{
  "hidden_size": 128,
  "experts_per_token": 4,
  "beta1": 0.9,
  "max_grad_norm": 0.5,
  "max_seq_len": 1024
}
Below are experts of layer 5 (counted from 0) of a mixture-of-experts language model. Rows are named router (the router's row for the expert), up (a neuron's input weights, with its number) and show model dimensions 0-127. Each number is 128 + 24 x the weight over its row's rms, rounded and kept within 0 to 255. Numbers have three digits each.
After each expert's rows: "mostly gets" lists some tokens that are sent to it at least half of the time; "comes after" lists some tokens at least twice as common just before its tokens as in all text. This comes from a sample of Wikipedia text that the model never trained on. Tokens count by the router's weight.

# expert 89
router:112148139137115146152124128145112152127114142108105145089137158130127134154130139134146102096101108094131098129159106133130096173143096139125079163151130162085151123193156152096102140133136161115129110128112149167140125122119150108103167151125123156137102127104128073156076119132141184180085120111089161098105156093092156107114138114171154121121125142116147119148163139115123110124139
up1:118137167087142141152139106093106115134157101115149110111122139132139107127132143129125114140128124148173128126135082100159089171111133145125114161120128149118146116124099138124150135173111143116121098094141128117145178116140112109173120148084121086093136192122141103171135130191127121105110141115123080138131137136092134094105124165125115094129118159174115141196137167166129132114148
up2:153127117153129132113117129108148127119135108132142090088138161047127100161140140142132138079140152147158129120132131105090116081114091140157083133142147141096129096103124113106127114138105148174130139114102135093166133140129129119141127139145102069099084111148163116164104150098169133145078101140112180139106137102100117152124128140146146100099133137166098153134114163145126139100118
up3:107138162146133150136152143105127166115131155108134098097154144086129126193180115108123122119111160142122140148124158146129133157123111134136075111101153140096118141135113138153094180114096146079120120146155130143125133120136146145113132155116145168099143146150155116114125197150135137119086136115131089104084111090157130148135083138133136122104166113115103148102171077110136128090115
up4:131112165111130122091103104140140151104109178170071131113141106130110131126157148119187122116139120126122160175147128119151140150158124138084133173096135116092111103155139117092141143148141144108095116117107153111157135119106138150150161149152125140138124137115117108123156144116112146096140128128127140146113099113097082159111085162192137103159115115114122150135166139125198133111175
up5:175122115105161136125175100120150138137118099150122125116153152109132114166160104141145110159168105162120157142112098110125093156112113105084136155120102115128138162164132162105151102093114129134075148136114156125102156108116123158137149146134098069140132152099121139142117162057116131148072154171089158106135111173147120109106118157128126138104118131123151126139103162103141129133136
up6:175135149185128167130116123110092137116195072132102099128129138145149131126132094146112134188091164094129116155143118131157112153150130132142143155162092131132123163141090156130163113076123131180148121127150122104133110130149100139115155128092137073138105174112135124135133135120089150135144116146128145161157141153110129085090144141119119097120105120131123139109151163112099119139105
up7:152151149084131083169104131126088116141118143139083145117104092117092129135103107135150144085120151119110104113116133116186122134115123100106129134136135150136126148114149118185131164125135153116096117106119144102114106084164160099145160082137093127112132157160113114128158123129132144139115112095135150107130112105128156148127103091141175147115152167183072148097163106118157141121158
mostly gets: " full", " any", "Senior", " three", "Gls", " all"
comes after: " in", " for", " on", " with", "\n", " of"

# expert 41
router:100127189124099161129137165165063135091126126138120124138135127163098084141104137157142159093144137168139157095156147087146108140126156115109120119142139140093181131113119149120111164154133082128141114151126151097166097136116125086149134123126159125150090168141128104118098150146129130145128111133121123104134112158111156087109154132104161147156129113108147125110173183130117107162140
up0:124144144107152134143173099147117138182132141119145124130113186089149100175106136162122113157094137145149136134114142065103083132147112177137145086099104125093114121084129130111137147131137121180102138134118127134133098136123139125151104125124072125125112104084144139140186185159125100123105121104090166097142102111138137140177154115152128130112136123146129125127119147125108146148142
up1:143113106109141118067113113158111161109091138083098123132157079117115132120117149151119158152160167160162110095106117086159138095139138142138136141138073129106110158130093164128131114135134118116147141105108135169150142090096086132150120180119091098172121149141132114112091136152111125161126149153126121133084123118116134139131108165135111138136105110088149134141120134111155080101079
up2:127131133082171158114113107156156116125128124121156154128146153137101209122161155110113127122093125106124122138120101126117084118103129166144155124142116201109112112173125151172109165151132147117118150147146112101091074126125154152095144100132143186100102125152160116131119141111134134143136119111155112145165109168162127096141127121114174133092140127137127134093116135123170132145137
up3:149120145125077127123171148112097147166079133114126116146137173143116109155111119161148136137115134089145117096101129108090105120115133146121110123153083125101141121107127180184144151151106105111137126123098136088163115125118101122167110059127145164094141131135121163122135147153177136140128110146145143102180162107106140141100105108138133150146096128158132110148137163108089131168141
up4:118135135076134120108110137135133102122114139130117134148147176149126105186159122151149135113137160081147153077124099129140098125171111117074088136153124159159142129101141145127141101141128150117141127124143164084156136114113079121104114154124153160175109149140136191139137160151156174130150111110075136094092112117127180124129087157108146129128134139102110127155135147116124119128140
up5:109148106110134087109128133132101141142116149124119107124103127147144159150122151191170141094133177145160080107134148141163136092149133105103141124100141128110149128155143112136082126169132130116142135151105179122153065116142132126133097138156114128130096106116109126043102116114112127116113137106165097140102129134119108093110143133098092127149165111163109110103145149083103131140161
up6:125130098109117105172106108156110122115134103177110128126103143135117134166158115157148136193161123129102125098125129138170093123137144112120153143144157143110154120125136152128181132165131178161158127164100099125120102175163118175158129106103145144170086122108142111125135155114166106133093141176157148161144139170137136080102126125110134104121117107119113153139133139147095107145107
mostly gets: "Personal", "Career", "Other", "Early", " JPL", " well"
comes after: "\n\n", " (", " was", " is", "==", " an"

# expert 72
router:097135133135140102109114124129117110128168108086158130171133190104115110131141113088120112128104114141145148080121127149128118139151163101135103162155152126101132124094141139130142140152109098166130101135084150106141190161139166164139136160079116145137158168109118117149171169099163137115102162099134138101095155159172119119134097135136142142119133126130144103123123098158084133145161
up0:100093147106131074142122150074140144124132148093110129140111144149128173146098076106112129128119156098171135107112169125119172139117131149146134143131142118121184100098153176136141088126141108171109128113145076120117155153090115175113138125101103127147127175135109125141130116163128100132128138123133174116167107141139091116120132165121091137099105094134104135158133135107099119112167
up1:112150153143163136148143104126178093127139133146114118144084098138097142103165107111123134153145171103159139180106120143106109147114129099085113117122177138116137133156132181148121132141146104145084112177140126146123121140167139137155126136092083133114110150102178169096162132107116119089154094107097123108129131136104142164093167119134113115094113131088127097119166134135123126157150
up2:113165132141150127118161132156111118100146104101152090114128102108099165148135166125108116127145133128187129114079156159095132155120133143122117157145153121094146115140106125136117150183139166139142122118100123109128157100082107157154162152069080132137169170069112127139139119104118139154126092140134148118143169167143134154124138085117157115102127140146158116139121116135129082095129
up3:079111109186165084110112133148156175109154099126149109103151108073131127121129136111137099136144138128157154128134132128120111112102108146133189141122147090148124145144155112145063150105115101120149172157134091108148116129105121117126102089135170132164085139130139143139153153095127107110129123101115152130138095091127122106083168091147152154147139155108139135102100128130133098156134
up4:119151100115128098112156125142111172142151086133122110154154177138118108140108156126178093098100156160146096107098086119114121096130124130134097130129098130098132151092153113123165158108139133141099160146133094093099133130109115125127117133151076129078113145090088190155128183089126165135106131082125146089132102107147127140097130113164146125123149104124116132123130136154145142135108
up5:108124138109103122140120138077072087128152123148131140126132138090090128120096090118120126127111146187122117113105096158130118158117152112109161156138120119103127117084161136118137139144118138126115121154142102098156161145100119149143180102120128118118129123100146113181143124160093121121114146100158148102154147132124141146124157154149107095078128092105075132079172162082120132109162
up6:144155187106163149129139098147139159135149192106150163142150111113099136121107190094111106135153117146150119124122149092129113140146147095155142116128120106137092151120128136099155120130080131111122139114107169159149094117160132124075118112118127126113105088111119140093147137106124133116146110172133158133187138142165111136125153108140148092158106099127098171157100132135098156136158
mostly gets: " Phylum", " Coordinates", " either", "orts", " List", "imens"
comes after: "1", "2", "°", "9", " v", "6"

# expert 109
router:140125110114142136092158110147095154140093125105137162127141155134118078086126177154127142112095140150118112128126084105179105129107126140139126131138133125109162078119164070126147127105138141138094117103117109153131144098146083110149150121147083186097099113141112070121114155114128155110115113143148158119105167160130193112144135138114142139138098126141103120121163108153122140108102
up0:149076113088101140125136143140165127136103104132146139157089135108155140117161175179140137130126132120139123147132136152089109110147151122131098174135172163110137167106151111155091181170147122110100166102120117133130124097122088156132177108096132156130111134108144131102101142131114158132141144126109167117136103188100124119133125102090110113150134139146138101075152095156156123112128
up1:125113129103117092106098125125120104172117158152159106093118114083141117097132105101115078141140143107121122136076157129152172146143132103143116144128113115097115154145174119081117099104120122059110135095070131117136145131136116079127081131140102174142153130145097145111119147158149134131113117122112109125072155098101169147152108114143160137144126132134101109127104098118122136107092
up2:098101109139116151097084095115136154095111137148106139095123142123189121107130115130117107133146114122152126124132126121134172114122151127127104118188136131085110109127102122086103073141148168138095120111083150105152137128143124111066103125137084116106167113188159121105092128109147149130124116160080121135123117129082147110162121173128107114138128141111144136129146151091105128124084
up3:112126137112098150152142092145121110134138124091128144129100149149109091108103147139093102135101115158159181109139137168071086100122121118143136115151163132128097128130110123155148121111069125139161105135116157129137088120119093126129085121101141133117109155147107092136122084102120090109146141146123144133171125073164141169116158145138164142076105146137134152098163113114111145089153
up4:111097156183131124100113106151130115138091143116131169123089129161137128111147115110130158099087112143113138137134127124120164144148124092110102145136149108149127129113124121129152150097083113108126133097082161132112093070138101152157131098127099109136137167109089133085088091161087128139088110094109129154126130117201150148170124155131144113150085148133141121143141120114122168119128
up5:084094101088165128120142151083086143121084142132122128146106126100102086115110124159117133136152124129104108151120125120142083095141108139115097106152130124133147101132113124139142139173162096144117119122138089158112177151146120167105144149122104118096136132078094115151118140098167135102131084125122156103097152178110135100130197131169131142132134120137138113080159146124094121112114
up6:113146121090119149161134145156112116077119116099095122173146135143177106116123129143108114135119101142174157160135160118111166081130152097090115129148177126134125115110129113119118149125146115069101137128098134158121066098156085130119132121116103172125098126162110122092119109142103139159154146123189129154109099119139138108112114135105107079140093163110129123146123117130158130115161
mostly gets: " the", " The", "The", "the", " Lower"
comes after: " of", " in", " to", " for", " at", " from"

# expert 56
router:165162126145110105163131107145115174166100128106133119111145160138138155105149126136139128140166142083118183148129120117144127090102103087122131111116119133103159145137113123137157163146104136145164084108111118113103143124075128139137135158161106128113105150104147135158161140106107088143096136091099107153106122123149144093099082184082139094099143115147129112085104167110121114133101
up1:166107107180089126161130132153119132117080117120103110089131114108121126132102150147108179142105151125139146137129141096115138106099104159179140093196138116113131144101108122172152142164109154143115142138139115121115116127094121139136099110166132133126080177143124136126132092104173140149089126108180114122142104111147117123102071095139141109141132161138145099143112147088129113148095
up2:095158156107105163125130130108130109177125144100141122172146141087118138123155140149154125114159138124156137147128173189104150129111124117132111141138136168134153150119134139099145142141114127084159086104163144161150182140116112121106108143104152149102141144135166155102142191142127106134141148111154163123146104136137079121124180170113123100092151146145103135122147155117124156138182
up3:119117118143109095118109162173147117124122142105097116157121153118125169114131103110165176092168118145112151134112159115106091098129124095123146109102167105105094149126101104133118188138097145140142110122115114144099089128108119129113101131164144135119100114127141161082098148146107118124150085139133096142140126122115165086136101173142163105109139125143125187122082146124150189141125
up4:154068114131135156128150086168100120135060111123164117113080126096143137121072151114157165122156120111118150132137136119149149140120083139076158111144106135148137165094094130134148125121095112123108116118116122097129102104157106130147168128089094145145115124165092119115124116134099124122141121083113101140110124084146123152109110079106100126145149125145161122129139147155118073114124
up5:092126112132147094106151096176107128133119141136167095123134122090176144148111126149161128108159132118174150145129119126133125083110122172114154195164107133114130121142134154062124139109150168151166130087120094159165113152152111114164169132131111141124172113103137143141140104105117151144098151118097141128119121106114096143119102124101142109129114156186121131130118152078124138135113
up6:101125144105112119144151129122133149130090123117108145107169137090082130113137141135145150129116181127164121128129091075103142166137098118079119148128130088112116164136139143145144100118137122180080150109155133156079148119104149167146175141089090145105110101120125124122101129091135139159119145098104115093120130084109092115097184153096121119109127114159142134118133146120114141116086
up7:146111136110127124114137107155123155083124118170110156064147105143108173139123128177167121128139097111113132112089152102190092158115140120083102103144118089148163124114123108118145109114110146113144122163125071142143086127138124118163156109148132141144108158174120130125124142102138104107084103091117115136079125123118075144078101143132124106134112159123111124098103128114119133136111
mostly gets: "edition", " Title", "also", " main", "ublic", "ol"
comes after: " |", " the", ";", " as", " p", " was"

# expert 73
router:130174101126132109114106111125105166154120154119131132114171175133106130142096188093168145119116129181138149135088139108167107137119068106122122160117090102159145162148152112165119111124114126140126146163113127159135100125140119179096140127149102110126111119134170104134086125100165105153108135101141128102121133110133177129102115123109155140121124123162142117170114176081125145104123
up1:133119168148149118190125115125114133132119134096109121117132139128112158117129111117135182131159132162147131072133148104119079094159138122119097158120117160144150155115183125129130155089116175102126152139128156114096126132139110164120105122125151209160121116150160102201116132140145138132114100111161094126102136133124142087107089141126148147109148140096128145155126100115152143143129
up2:162092078115089110100132137124104163158094149180086094145141103106118131100113164160144111128125110135111143157149175110131147098110134118150108145147152167128110117135134094144120122093135139110135144113137104117125156135142128155127117110129128127138145183157095154133141141131111137130105131101115125101124129077060154194138124167145112165129148112164086131106099142146086137131104
up3:138158112137163126170112126145123117148144104137132116117141116140129154129117153158111158103156119123111189128123152133081150139128101148123175111148105121110124170097166121119099138120166151197132115100103087139126101164144102141152139146102104110081139139132102109074104106112141144128080127163151123095133150106158131141095141143152151149144151103163080110149134105134155141082124
up4:104143080156130143106093095163144148167107107119089137086144172130150127103101124133123131123131133133140155166137128126141148142107123116173138122135123098132156111107142127133105091100150137186114100122135095138108153132111123148118116118091111080135161102108108109123140130106109099124138138111113113188144125129160146153091093152144094148163098070112119095078129169144106127162168
up5:147161131117123096132095140173127090119134158104153121145136112155090118186144136140132143189124120144169138098136126137163114179111098123082131105077099101129108135126140075109158168116174124108103153105103138150162130146104123136128115152135118152142091142127152125162116102106149160130139156124072153105128132153120103102124103115110116129102129131111141139147185177124135140107136
up6:123123170149099112168152071119132146127139129143128155117095134107133111166106147151118164109085165157124142124097084139184136142102148117099129142103085099112138114123116112136128125108125099104150164110152123158152113126084109134130150107157134120110113158141155170114110168151130087125127140116088089101142099161124097088138163122086120161126084080152141131120112136164116132156135
up7:099140176200147139133140124097137100137121135132119147117143136147109121084129127113135141123081109116093108116153149162161153115114101148097140115120111136119177135106133098139121093120163145171109111168110109114159090111172119151110091085140140155130144156087114111112112111081172124153120159157139152126149111140125155185141146119114131156134130115098166078141108156133135144130150
mostly gets: " traditional", "rolet", " a", " internal", " an", " its"
comes after: " of", " as", " with", " to", " on", " in"

# expert 119
router:098157130092143095180148134146156133151120133179147102122157116153144132115146154125108093172085094089127110131144098152118099114129129139162100132101078152086112132143135122089137134097098132159120132125099143112122132153110146142153112139123113146145082158120116095142152145086100133127118104096115083123138133126083077116093143128099102153145101135132095151156129148088176126154147
up0:162152130098095093121115151136112119112138161141139139102134150104134134137134163163227128127107091152131163132142161127166095120087139128088111163108159130103146111131133115115137107145092157136120167103107115129101156120115150133126141137113114116157163127101123129128097136107109082163109128130134118179107066119111113085094129151104086134134118130137156099108153093140126133143159
up1:064131104109169089130164162074151108148128112101115120078138123094131133151139159133154126131127108167159117140111106149111139112143137169117114162137118123087104146131122160101144119175159121117097159134144101097103164140136120108107159150101092110134118150108124146128148199129140131107090125136094144128141088123113116143073131117112137095109154107123140094117099137133127085117104
up2:124129108111120147152093132141128130136124134167136195173169098122121111151150113122133173107135117121137110163117147155149119182132083136135109109103123147086131090160144108126097152133117130151134116104154137142161111117140105088141154129112165126103133082131098110106070155156114177117151106116112116079143150117121143120143091131180119135134106134154105102137177171127152108105152
up3:117113093136178135141101103127157140112101107147080113102142098120164083104128098072115122152145132152128110130156107166152136115139126158142089132125176153124091124100143118143137128113107137142104103143144171086134116105128150133143123112148102085111184102125108108157122149121143152112111157114139150132150149122089105098106126116108140173147160118091152179137173114164168107134129
up4:164138126092090087136153140148120203132124089150140149116134152150159139103130122146085122116119152135147125169114099148117092094170108147106150133104169105087100109124149121168132154131133093126120105115111144148138142130115170140125112125125071140113125120089144121133128148132107118169083152109107072106135117119132168141129100134162154146137117137163120099155138174133180112116143
up5:148165122162145118119135109097138099116127158145162109137153174164112156132158158131110140107089115092122102136115157133094125163165161142139139139178173132151063119114139102092148118161082157129153117156162149174107133127136102171116119127104119123163133148166166102160171117102138144115119129107116142084110132102097118129122110137138134149138139128142109154121125147090166167133109
up6:155130137104101131125139085110141155154118115152150125149142127158145123142134166112133074144111138137147075123099148110119118135145133115081135102105104120111112174172122192054179086133112145131135170111154136156122086154104122110120110143117098140132123153151097137103184147099113115151090102092145145141126082145143131130130136115124144134123117094153119111135101118095152112159119
mostly gets: "verse", "l", " short", "avy", "osite", " leave"
comes after: "|", " ", " to", " he", " He", " /"

# expert 21
router:074154094121141150167125135142171139105142158144094115112156158117105148140113137161118165129144157123144158083110104135158131134103103160129176114173126100105121118119133124102148151136165119102162134105076129134090139147105137142159171086132134113122155141161149091131155136157145114145075106134111149161151123147124092170126097191142131169145145106129144102122130140126116118129111
up0:092129096110114131159105117138124151130177090106089156117155128130150172119087140124094082093131121112098118114140098096125108107153144118101090117150183129105123119141183147139109093121073115110131121124096153114124162153154169135150100139133099156098150130154121119151139140130143122149150153086122143142149135128118153128114108113126170140133109082153100160081133139072162134119118
up1:108116114111140150145134114138118153102108107087112125094131145117115129126143151122106112173115184136079159122128138145140145164118138047142122142161121146144102147187161145128143098123098092121101147162119124109106116151156141116134113130066119117147143099128181093111149150140144145113095168122118091120137132108120154128104126167118100118160145119120078113134165106127160169099126
up2:121129109167165136171145144082136132118093113188110120141150099153122157143115125121158131164125148135103150109128162092152148109124137143101105165119128117145137149104123132148161178176155168095132130115095098123099097133132102124148149121152101131114129181119120137140118094128128112131116076130095128133085121097122083118151110145112209148113130155129125142095109157103163120128120
up3:152111129168147089155110133134140098157122134151160104103139138134107141102182152139116145112156107123132160131134132098166105107103084108138167121151106069120146153122103102118143119103158142150149134146088121146150166124136093137102155102088139141121112130165099101099147072095132120115152126120086174134142094106116142148103123141114145162117120154174130103092176157133139116095125
up4:085164113200131138108117115136145170152168134109131110104162109124158143141157115143185161114118132164130150125148148127121141139154122133149191124139114139098141106099144118083136140136163116088149111085119139141131095086110105121165155115111131127127111100135151110131115105149095116135143121134139098110150097106117104128111142183172129131111102146140121138148164154105157065127151
up5:138114103133113105112164105146145128110121105128129086157132154119147134156181127142128177073126113102150123117117123127114126151159115133151112158137122141084180123193120161117101143107146148158110114129145102121089125121101123104130154118109145133114163187110112140105130141130108142139163082152105104161120131154167087166132106156175151133122076111124151080132116120144106145158114
up6:093102122153091133131131156121149141148119184181116114108124080100140128135106150143105089087104141146135134130126121171105130134115130158146131109152099057115117164118081156079126125080123125130092098158149111146128155113114107151139151092115106078151132143141132116085132113147155107139091114140148124146140135152127091145133120151168125124129103125096145091128155107156080118145110
mostly gets: " ten", " twenty", " nine", "teen", " seven", " twelve"
comes after: "1", "2", "3", "4", " fif", " pr"

# expert 101
router:112097129169132085101121133147105110129139165126147142108162166123142105147082096139158131141125106118145098102132110149177113116166146175150120116168120134074115101127151154102144147152130135149132116134160128097157185127125149125100112168147120175158135125167127106091141120098129134108149182149158168144117148174143116141119086129153127094130164140137131125109137100116173154130128
up0:143125131083128163175112145156136140102106129124117128096138145147106098119166160145130079111123142110125081178117121153138117112143077157104104103148123138096103163124127117110138107138140139167085130095139128157160124100135145128133082183114085108136143130116121114105174122114124123099104091108096159181117114115088093159139130135166119119149112114126143105102100122075127154112130
up1:120103134124107101127149136167136118150077121123098192135116173126109153137129144146112163137183144113116121152111083124153100136123117190125140188126158143117153096099142125121091152118097115140084118148122127119123141149143125149113146186141136094120124142166108162121121109170178104107129090150105102124103146154132114101110127136115095113156125145161091155125109152117145156156132
up2:141150086115151134133120132153094099119143139129166179121157147142165141161104095170086135132075120164128138147121094128174142095168124132155099134100139109105074124107194154125140170107125135130110145144088114131102097128124141134139132132153107105139150187146179123135114107126138112124143147130176127127118133129139152165145151134097136110098154101123126146160151111172108129130112
up3:131135112110137119139162141101091134111151167148151124093080112070151104151137099090149119161114140187140144099118129123138171164138129154168145156129129131121152178172168108116154164117145146151134127160108122125128144161124110134113109134097139146098160094125141085095168152130114099111116146171146151147134168114098117101119134104166114147152160139123154145136129101169101129117126
up4:124109165110129115107129137151126117072153157107059124133144143115124107181124132115155150103172127160174093116116098105167131125168126135091158127143100170078129107154119125139146100119151118082148118123158110107125128084127086149108138119148095131141125125107129134111132137101140099173102089134156129099135134151136175149121095136095170114105162101091134115138121095116128147122114
up5:129137096132122113124178140107137155111122162105137117129138123100122103163095102129152090136125114104149171127140110164122175138155098115133143124149113050127132131147137143098111090119092143087122160135146099130160134133130108136110135149103150146088142126173156084108073102104152154118145139156157152094129157136140111174135151116158137103132102151107130133076175167124140124115150
up6:144108116104110127126121153079114132126099112092133119102133160137128112097114140136105123069115150098140087125106096058097116117131096131139111136142129135096155119161132162125111134136129101145132133128126133117156160104092147153142144140066161126139107177135087121136122122160144117118114158140118137121085154148138151141146108190145130102123056105108080092160105136094103116126130
mostly gets: " and", " &", "cess", "duc", "ecess", " or"
comes after: ",", "–", "\"", " well", "″N", " Minister"

# expert 1
router:096143119154149142141148105162150102115167094164105168135097116139149127111165103121143114139138155074131120100105127112119147131143102135153105110107176124103127095128104089112129102125129090108146153129160097076112154163140084112142086133142118127150185119134110097162104162120085144165095125137143155138147119117154114105124093134123084083108129131098128112124159127126168139092131
up1:120093104127105115155126107155141118168124103129139135070129131091195132106150141161106182083124152172142133098114122125124145143123105100115117140127117068141115096147115130125123117114143137186157143109098164132092160069109096125117111141079138150125159139150107129169143111119143159131147135123135077170126098133138090140127130149090105119147139141140129136134128117126146148085150
up2:152181104136117157113170113142138118118151151116112133132137120138065124129116107119128112073108117157118114101134125104084096112148138107154123093056160133134127129112138079162152105115114116107123136141071149083139126098087139134146123119130129166147152158120140119168110165130122144119155162118110121119155100106159155134142140102100093093134124125140106167119142113138144166069132
up3:153104129177093143157167094130101088112118126137083151136123104120154161114135133135122176098117139125175119128146089175143175151130087123105104133163126122122109107142124103129143144106125063146147119105135124103103124146151158068131139128122076140141145124093147113169102130118148135115088102114137192130145089158135139140134127130121128125128116100126120091113170160116111124144094
up4:119139103149111096127108144138151146128138161131073122094111146096139122140121132119175113150138113187160103116088174126141177147071140158135105107156127118077144106119114131107164086117108107098075154103115136064106133138137120091117154129131138126091159116142112146143099118099115150129103127131147173133109130134112117159132099144149113097156156124094120123140110133171101138100123
up5:130152147143133126128138125128132122104139099142100090153119141101059075154145112097114111136109158131115164130126126128150129103100135144135116119106123122088119164132107117136150112165122078133118115170166096125139139140119105132121129134142132098128136098111111134046110118145106118146077111112121161110071111113155170112093117145136104130167118086133150152158170131102132179161159
up6:097092095128125121146131117126102135111134139110165121134108105120173094117090146138162108173173125136118155153124148098113113174168114138119131172142097101141110112143100113137140138133143172088103116127091130129135122173156111170112117133146081092140155150108146151139127139127097136150068109097155147156140129114139115133106112157166101069122115144119111155104085168138150160119118
up7:172083103147136109179144175128142102148113100134116139130125094124107126158150091104132099168162099112101150112115132154130110123130108109140113106106132118114101100150154153089153114166110099130103148139097124140162138150095122163102113149150088168097164110139117116117172114149116119140134119092143126115123183189153123167141127157113110107105131155112091126098108152116116151169129
mostly gets: "incial", " cont", "assador", "onent", " consult", "ission"
comes after: "0", "9", "8", "–", "7", "í"

# expert 111
router:140145140076102147174124110156111138120124113120157156083129111203140107124163112148124101139105148145155106132117142148141108162129165113158115118149146146116146107104118145150152201148160114104145166109141131096140141155124156154152131091108116157154150127130130104155144148185105133102141127074157108146109148124156143145102112135145091111135094119156108081124142131149095132151121
up0:083133169142149148135093123095119123132114150142158122101115113122107160141148174137162133146104074146112096106107135129131143128097096117132107141149068145146097137152117114125161135176120151167128153102112147110135065128107107128134145088131124145126106141151117187139139137138143117114150136124131152138132112100084106096105148173071169120121176144089113122130096132087128124131148
up1:129142122126120143148174095174152147127131146133095120163086130149135091126143139152133104113155138135124139154069131113099166124145148130123123095112084110079131160122117116140146098156123110107129102097150129136126168132131094151137125114095090108116172160097120132147126155146160141140147131134161096107080153143104147172157163166157103154086131108152131120157129126095091177151106
up2:117102085118104182162133150113116112129105117096117098135078156142127097095151149101169117171096138150123161125118133148147094166151106139115110143120130098098118103097077131125142131086166110139148108121108108134125134116139134140132151104116097149106141131150140127155133150119089121064117124068152142114160199121159093106136129133093108137119110080131095119152110132125119128117116
up3:143116090125085108137143144124130136134105150150126135158108102143140123180156163131115137129150102108153146092119171092115146152159157122190157100129099116094098124129127152176136117157109148094144101152095123156141120160163115138127124138130123080163170106074094187109138131120147114121141114096128109122110119125119167107100084130129147108074134132146157135107098125143131160111139
up4:125087116112145124156134116092107125159147157107178114091119124101144119097146111133112115101164138086098144127112129102114110133169115108114116175134142105125105114130174141118146139176132152188138107139123146102121086138126146133102134159101081114123070128138148150142154144126122117104149121153154176099106126141150063150149104071167141129135100149139110130113161122125167135137114
up5:112115116103163135119113127086144129110075122124127144139117148159126079152125120166129088155133129134125116135119128114147088153114152089140138161118167112092124110102093140132168134137158134155114154160124106094135128104117153182133121155188073127129160102156105163137135112169108087110056110123146153107106138126148114162131131113091134120143151134155174116134137155143121141146101
up6:144116113175125145141164122096138121116104120130146163162101100129154087122159096150143150136129106136132154157114151123112132095116137117111148176160094165111124124101095119110098082158147114126130117110130099111141129138094081094146124111153087166141158132111135115165111120143118115112124099169166175143134169134106159130130119111126082179104060120133130130144113121108101128094092
mostly gets: " During", " After", "After", "In", " According", "On"
comes after: ".\n\n", "9", "0", ".", "–", "1"

# expert 121
router:134118131151097099093124095118099174130090139182107165125107122077128162113127113151130115151083154140105121124140101130105108156127102136139118123129109094151156085100118112159138147146109109171126102097140156099190146122110115164151123162118129151153125143157139118132145105127116164146117144086111142160129157171095112095110112121141099107164120090131128165155132142080124091149118
up1:123106158136108142141150125122108130105097108164098107129131120148154140109094128154155141156212112155136074126130128141142130132107092151140155130173122119149117122115125170096141183118119096113133112170080130165129163155149122142135152135159127125074144085126171115149106136106130107152115156114143123160139154111155122104145122169165106129156152065120134148140097110138123133108116
up2:141136167133086132137134110155135192145134141112086140158131137118113138123131077135153146114117126126115129157131111181123125142174120153107134157117135119086159092092135101150092174147087116134173112093140123129129132103138170112115122120105137120115109160128084130127143099164160135085122153155125070147109101167092163156107129140132157137140112118095133156114141160123163112167144
up3:115126156125096108108142098147127137132130104133148160164147147125145133200122100110118163143153113128168149141130115170147127148085113140120124179166108141121153129122124093116119148143134150147119085152159117126147107144137119057106132137153100102099164153144118134157134182113111134165115156093118135158100108099108127130131150157115152095132150144131150117147158182097182153113107
up4:135148108104139126117150146117150119104095125122098148085094113116120154129148127089157106107123134152104136134103101126110156134176106090118156123106143086155075188121138118150143106142139140135124101154090155112159165145101105133147104144104125151097104152136130159105161142162115134145138078118130129120140152091117110107101171092085113122108133141130092144145096094090168155080145
up5:087101099129130128128113106151157085174123142156133156101103126098123149133116093126098115147156126161166155113113119144147140144122103169135142168166105143132120106120146151099146145137108145158146148086117138118117176145123106105138137156189097133112105168118103187145092131135131181133117152130107098154092167125120091105156127147105138141112116103166135123142167181135125144148129
up6:132132114136143108115177135092150130108087170138099123092121124103154135123099117135150108142115143184110135123124108122114062144114113101154091112130119086125125124188114105138144095144109107134095097116172170114128120094089108133103120160108144142146117162087128110117123126162131129069126105144148154141142111170094128108088125177123121154173159144121129159103122120124117127097105
up7:122125144197107083119105160115123149139125134171088131091136100100161132121105117143105124133106120135134057113131128125117131141104093147155172111125127117158125130150093105146132078134149120107113104138149136111156126135136128122143120107104100137135129162126160162184127069159143149155105163096141149162121144107131137109172119173147086113160127125121139138143131184114156102131102
mostly gets: "Gr", "omot", "r", "err", " Kr"
comes after: ",", " |", " in", "|", " May", " September"